Experts of a small language model.
Experts: 128 experts in each of 11 layers, 64 tanh GELU neurons an expert, a softmax router.
Training: 326M tokens, 4969 steps.
Below are experts of layer 2 (counted from 0) of a mixture-of-experts language model. Rows are named router (the router's row for the expert), up (a neuron's input weights, with its number), down (a neuron's output weights, with its number) and show model dimensions 0-255. Each number is 50 + 15 x the weight over its row's rms, rounded and kept within 0 to 99.
Before each expert's rows: "gets" lists some tokens that make up at least twice as much of what it gets as of all text; "raises" lists some tokens whose logits its average output raises strongly, later layers aside. This comes from a sample of Wikipedia text that the model never trained on. Tokens count by the router's weight.

# expert 109
gets: "y", "ing", "ly", "e", "ure", "ge"
raises: "lla", "rm", "tt", "ll", "r", "ment"
router:33 34 31 65 84 53 58 23 57 67 67 59 62 43 49 55 47 66 45 52 39 42 59 55 64 53 44 77 55 66 53 58 52 49 59 61 19 52 31 44 69 57 57 86 35 56 74 24 62 21 51 50 72 21 71 74 51 37 35 57 59 36 34 42 36 36 50 43 54 39 50 43 60 54 75 71 27 44 63 72 35 50 29 48 45 56 33 52 31 81 48 57 44 18 44 52 73 35 20 44 47 35 48 62 68 87 34 47 32 15 35 60 58 40 46 29 45 43 70 53 34 50 63 58 22 45 49 63 26 60 45 39 37 52 48 56 50 50 48 25 33 10 50 82 64 49 54 51 43 45 40 37 45 63 56 39 37 28 33 62 29 66 49 51 48 70 43 58 65 40 53 55 34 48 51 31 57 50 49 49 69 48 38 35 67 52 70 69 53 29 50 29 38 26 38 42 34 55 66 66 39 32 31 54 58 49 81 48 54 52 46 60 59 40 69 58 73 62 56 43 41 49 35 66 43 99 59 61 58 64 33 40 62 43 48 82 63 31 39 46 73 56 18 47 67 28 36 40 82 51 70 67 69 49 54 65
up0:24 57 41 53 64 45 46 52 59 53 54 57 59 39 42 67 40 48 58 26 53 86 67 69 57 71 34 33 48 25 39 59 38 48 50 24 19 70 37 43 44 43 41 33 26 28 38 36 46 44 57 56 58 56 57 49 50 50 61 40 34 64 43 10 43 59 48 55 57 43 32 82 53 47 89 52 60 58 43 32 60 66 71 78 43 61 38 71 75 45 35 90 39 51 35 51 43 16 29 58 69 31 63 58 59 24 52 55 48 45 74 21 76 54 59 59 75 53 45 86 31 46 55 52 50 46 51 31 47 56 46 55 69 36 64 48 49 47 24 54 33 15 58 34 52 62 88 48 49 56 32 53 52 50 51 46 59 52 68 49 74 33 70 38 32 79 41 23 30 54 49 65 59 47 35 56 46 39 64 51 46 33 25 64 44 30 51 34 44 25 43 72 51 47 49 36 41 66 78 77 55 48 54 49 60 69 56 77 38 49 46 40 44 30 57 39 47 39 36 25 65 44 67 59 68 34 93 54 36 30 27 52 70 69 63 53 42 45 75 59 62 47 44 62 34 58 53 31 39 56 69 45 31 38 73 52
down0:52 52 51 56 58 33 46 68 52 40 53 30 62 67 46 31 52 31 72 44 58 45 54 42 19 61 35 50 77 64 14 09 81 32 46 77 38 22 56 47 28 47 70 35 60 56 62 66 49 51 48 52 56 45 58 59 61 63 55 50 60 44 32 41 47 51 53 41 33 45 54 31 42 53 43 50 61 38 22 36 32 44 64 60 55 29 42 57 65 38 99 57 36 58 41 43 44 49 62 52 56 47 48 41 23 60 37 14 34 56 74 46 22 41 61 39 33 76 57 53 67 56 61 40 39 58 34 64 64 54 22 23 50 49 58 50 54 42 51 29 49 74 28 61 33 69 55 54 57 70 56 52 64 52 45 27 54 35 60 70 68 57 63 47 72 57 47 30 49 48 34 74 52 35 78 51 46 44 53 86 46 45 54 71 45 34 51 58 45 31 54 16 46 25 51 38 37 69 36 38 45 71 79 44 55 49 59 50 42 19 55 67 25 64 70 43 65 62 45 55 78 72 34 24 75 53 50 33 82 39 38 32 44 48 67 51 77 72 60 56 42 43 50 45 48 86 49 37 31 60 77 70 61 66 50 66

# expert 50
gets: "er", "e", "y", "r", "h", "l"
raises: "prise", "ón", "cial", "weight", "chan", "rie"
router:47 40 57 45 78 37 28 93 50 65 64 28 69 52 52 63 55 50 71 52 36 51 28 77 33 58 47 85 57 46 27 44 61 18 43 32 63 20 48 49 59 50 48 45 43 58 67 49 26 42 53 46 27 45 28 43 42 52 41 39 35 41 37 43 54 40 48 36 37 34 51 62 66 44 62 61 53 63 57 46 62 37 41 34 42 63 48 48 39 45 43 59 26 08 72 74 59 44 71 69 60 80 55 26 39 65 39 37 72 64 71 41 46 28 55 55 41 46 68 44 34 79 68 49 45 58 24 26 46 64 46 52 55 52 38 66 50 52 37 17 35 37 47 49 62 58 43 38 52 56 38 37 61 46 85 47 34 30 75 67 89 46 64 61 61 37 35 73 40 22 43 68 63 57 55 50 77 46 37 83 50 53 36 38 48 46 46 70 47 74 67 37 18 40 49 56 62 31 57 28 43 68 29 39 46 39 66 55 59 46 26 67 43 37 38 45 56 47 50 47 74 50 44 51 58 58 30 54 72 78 28 18 52 47 51 76 73 39 39 58 48 55 36 28 19 35 41 48 46 36 46 60 64 47 43 81
up0:73 42 27 65 33 20 57 30 33 60 58 66 46 42 53 37 31 48 60 72 60 48 51 54 38 55 46 51 74 50 58 65 57 35 73 46 29 40 50 48 28 23 31 54 30 46 32 14 49 46 52 22 33 69 56 46 14 66 46 21 05 43 42 65 58 63 57 50 37 50 43 57 31 68 65 48 51 60 59 48 25 77 55 28 71 50 38 43 47 54 67 55 68 49 32 43 67 80 40 51 21 38 51 61 35 43 37 60 38 60 33 67 21 68 45 50 60 75 71 69 46 81 30 65 62 66 27 46 36 50 79 53 53 50 36 24 51 68 42 76 84 59 50 39 57 34 44 41 40 31 62 45 42 34 33 43 58 47 53 61 40 57 50 42 69 44 57 58 53 55 59 39 66 74 74 49 45 50 59 39 49 39 48 47 71 60 37 50 27 37 53 46 42 48 71 41 68 18 61 68 54 44 34 56 57 38 26 46 80 42 67 52 54 21 76 40 74 87 36 35 49 54 74 47 34 47 49 72 21 45 70 62 49 48 50 46 47 82 40 54 39 48 44 44 36 58 73 63 56 69 50 47 82 44 31 43
down0:62 24 28 39 47 51 83 39 48 55 46 51 55 47 54 57 87 68 29 39 55 74 37 67 53 71 63 78 65 67 55 27 77 46 24 47 61 30 74 56 67 62 42 49 46 39 43 59 60 33 43 56 61 33 51 48 64 61 53 68 20 58 58 62 46 48 60 47 64 61 54 58 58 38 73 69 71 59 35 25 56 76 33 40 57 31 60 55 35 26 29 68 48 37 63 18 35 39 47 26 27 50 47 66 53 54 85 25 61 23 56 53 44 65 66 50 48 46 63 75 69 64 53 43 50 66 53 47 37 49 37 14 43 44 83 49 72 65 49 35 44 65 43 31 36 41 79 56 57 47 28 57 37 57 55 44 30 49 26 58 49 44 57 65 27 37 55 50 64 63 70 56 59 28 42 40 42 59 31 61 52 52 65 57 28 46 40 50 47 48 86 56 59 48 43 25 77 40 51 47 32 40 50 28 52 46 55 71 45 69 48 28 71 38 48 44 82 33 60 44 61 65 67 52 43 61 37 74 53 72 65 56 46 38 08 44 18 07 47 26 50 57 42 37 38 38 36 66 49 30 72 62 47 47 59 49

# expert 49
gets: " All", " number", " all", " M", " V", "ion"
raises: "ied", "ison", "é", "ord", "yd", "abi"
router:57 62 38 50 58 62 48 34 62 35 51 48 51 37 63 32 18 42 44 55 47 33 60 75 63 40 63 50 69 39 38 68 63 56 25 13 59 51 40 43 71 56 63 57 47 58 30 50 70 41 41 26 36 49 52 28 64 59 57 70 45 72 43 72 61 52 33 39 78 37 65 39 24 19 54 33 55 72 59 59 38 55 41 35 73 36 58 24 62 47 25 55 75 36 56 31 49 54 78 42 16 46 58 68 27 59 14 99 55 61 49 56 51 64 69 66 43 40 81 77 65 53 41 66 45 59 54 57 61 38 50 29 62 43 50 40 56 36 32 26 32 53 45 95 36 65 67 38 54 39 42 68 55 39 28 62 62 59 45 37 68 40 52 66 57 51 63 70 47 51 53 50 43 65 48 51 58 39 39 73 50 66 50 64 42 64 42 66 54 47 33 30 46 56 50 53 56 53 55 36 31 45 70 07 58 45 44 69 64 70 32 39 57 62 54 80 41 64 59 47 63 53 41 50 46 44 73 51 72 46 27 33 64 41 36 62 50 53 50 64 41 50 60 42 22 72 45 46 69 50 56 57 14 24 56 96
up0:50 73 50 42 85 52 65 35 57 29 44 38 27 49 51 50 50 75 58 40 54 63 54 74 46 67 42 48 51 42 63 54 60 52 49 49 60 74 57 74 57 54 64 41 71 48 48 69 61 49 59 65 52 58 65 75 44 46 54 26 43 57 68 34 20 42 35 50 66 63 57 60 36 05 68 46 58 34 74 75 51 25 73 41 65 67 54 44 42 61 50 52 47 40 87 48 42 37 70 38 64 67 44 42 34 48 39 31 50 47 57 54 72 74 27 17 53 51 33 46 44 69 41 31 71 47 64 61 62 59 41 51 45 23 14 85 66 18 30 46 35 57 23 42 30 50 68 51 63 45 49 31 74 48 44 28 51 47 56 50 48 57 52 69 37 40 60 24 44 63 54 42 61 62 68 45 46 25 32 38 50 44 61 41 27 41 72 68 27 55 53 64 79 38 21 52 55 66 41 51 52 07 78 34 49 30 51 15 46 63 58 72 50 31 40 41 41 35 66 47 52 55 33 59 52 29 62 34 36 45 54 42 36 53 62 41 64 32 30 60 42 23 55 59 36 28 37 36 83 60 37 55 82 63 54 37
down0:28 43 51 44 54 19 74 56 65 23 63 43 28 62 39 50 38 71 48 71 34 38 64 30 58 79 31 46 78 79 31 41 49 46 61 72 37 52 24 42 57 46 45 39 26 61 55 76 11 71 52 43 45 72 31 76 44 51 41 73 63 50 51 61 47 64 23 32 29 47 07 44 56 57 51 36 43 39 41 38 84 65 30 24 19 67 60 64 58 32 51 43 58 56 43 72 52 42 67 49 72 30 54 24 37 30 38 67 61 52 33 57 50 49 65 49 54 45 72 54 29 50 49 55 74 31 48 39 26 45 46 37 53 48 48 41 36 64 53 54 40 59 37 38 53 55 33 48 52 25 46 28 75 57 65 16 32 60 26 42 47 27 42 49 51 36 71 25 51 66 63 69 49 52 49 63 35 31 67 51 54 66 59 61 47 53 22 62 52 48 75 70 86 63 45 68 54 49 52 53 30 76 68 42 31 55 68 89 58 60 50 70 50 50 35 33 70 37 44 54 64 31 49 46 71 47 34 67 52 50 77 55 41 48 33 41 63 41 71 59 69 62 53 58 59 60 70 74 48 45 54 48 64 45 54 40

# expert 80
gets: "n", "l", "y", "e", "al", "w"
raises: "cial", "vert", "ón", "ber", "ving", "ush"
router:40 54 51 50 57 48 28 48 50 67 30 55 51 59 73 33 79 34 65 74 17 61 61 67 35 49 78 44 49 38 47 54 53 61 36 40 65 40 50 37 65 54 48 59 58 55 82 40 59 69 41 30 64 14 68 36 60 40 17 26 41 31 62 29 69 31 59 38 64 44 59 23 56 67 43 29 16 59 56 43 65 59 73 50 34 68 61 27 53 59 74 72 50 28 45 65 59 31 46 23 82 36 43 44 04 63 80 49 56 60 47 48 64 36 45 27 73 49 45 36 49 44 60 58 61 78 70 41 63 30 37 62 45 48 51 34 48 53 71 48 55 33 38 41 31 53 49 33 32 38 65 21 65 61 48 45 49 33 37 66 75 75 60 44 62 45 53 46 39 34 42 45 80 52 34 57 63 67 44 47 58 32 37 52 60 38 50 65 56 41 52 21 27 74 46 58 44 49 65 38 57 47 41 66 48 42 55 48 58 43 51 73 52 44 56 63 76 56 79 50 50 62 37 19 69 65 31 41 63 86 73 60 50 71 57 58 39 62 64 26 49 37 37 73 58 45 38 28 67 58 32 58 48 42 43 80
up0:57 45 51 44 46 38 47 36 74 23 65 50 54 44 43 39 49 40 63 45 38 46 32 62 51 54 15 59 74 70 47 45 63 31 40 61 55 66 39 82 45 26 17 43 29 49 42 47 28 59 33 53 17 29 71 41 67 44 41 48 32 47 54 43 38 29 49 61 79 69 56 60 41 30 42 34 52 52 69 56 62 39 47 49 45 47 53 71 60 54 69 67 59 50 42 71 56 76 66 65 61 57 82 51 54 45 45 47 45 45 26 61 36 50 42 48 51 51 78 45 66 57 65 34 60 53 64 51 32 72 43 30 55 63 36 44 34 66 78 79 36 68 37 72 48 62 73 52 52 55 28 46 64 64 28 50 69 45 51 53 61 13 55 61 01 54 40 64 55 26 45 63 41 40 57 74 63 59 65 29 65 49 54 57 48 51 55 66 34 07 60 62 51 52 54 65 55 50 43 31 52 43 24 24 57 15 29 56 63 59 66 50 47 60 55 34 47 40 53 32 29 48 49 63 60 21 66 52 52 30 58 41 35 64 40 06 65 53 47 28 41 76 82 77 50 35 85 42 43 48 37 62 36 35 65 65
down0:45 48 48 53 65 51 45 32 80 56 65 47 45 32 57 32 61 55 47 67 63 66 41 57 63 65 35 68 37 89 45 74 76 45 52 67 43 68 47 42 18 38 39 63 32 45 60 51 33 71 82 57 64 43 35 48 65 49 79 59 16 53 61 35 40 42 79 59 61 31 42 76 52 49 39 36 29 65 53 66 45 73 40 55 39 65 66 54 65 48 44 60 41 23 40 36 32 51 65 40 50 40 81 58 57 55 50 20 46 59 43 75 26 23 30 54 38 46 36 13 34 73 45 44 41 19 59 29 26 48 55 29 74 58 68 61 37 64 60 25 42 47 46 63 43 56 69 70 47 55 59 82 64 49 35 37 55 47 68 39 45 39 62 55 17 63 20 48 48 49 32 57 63 48 46 76 51 48 86 50 57 23 39 61 54 32 62 44 66 41 61 33 64 40 33 31 51 48 31 62 33 62 26 45 54 15 53 67 38 37 32 35 40 72 80 51 50 65 49 25 43 42 43 40 77 44 53 42 47 56 49 51 46 59 35 36 68 39 66 37 51 51 54 45 62 83 70 72 29 46 36 41 64 52 53 65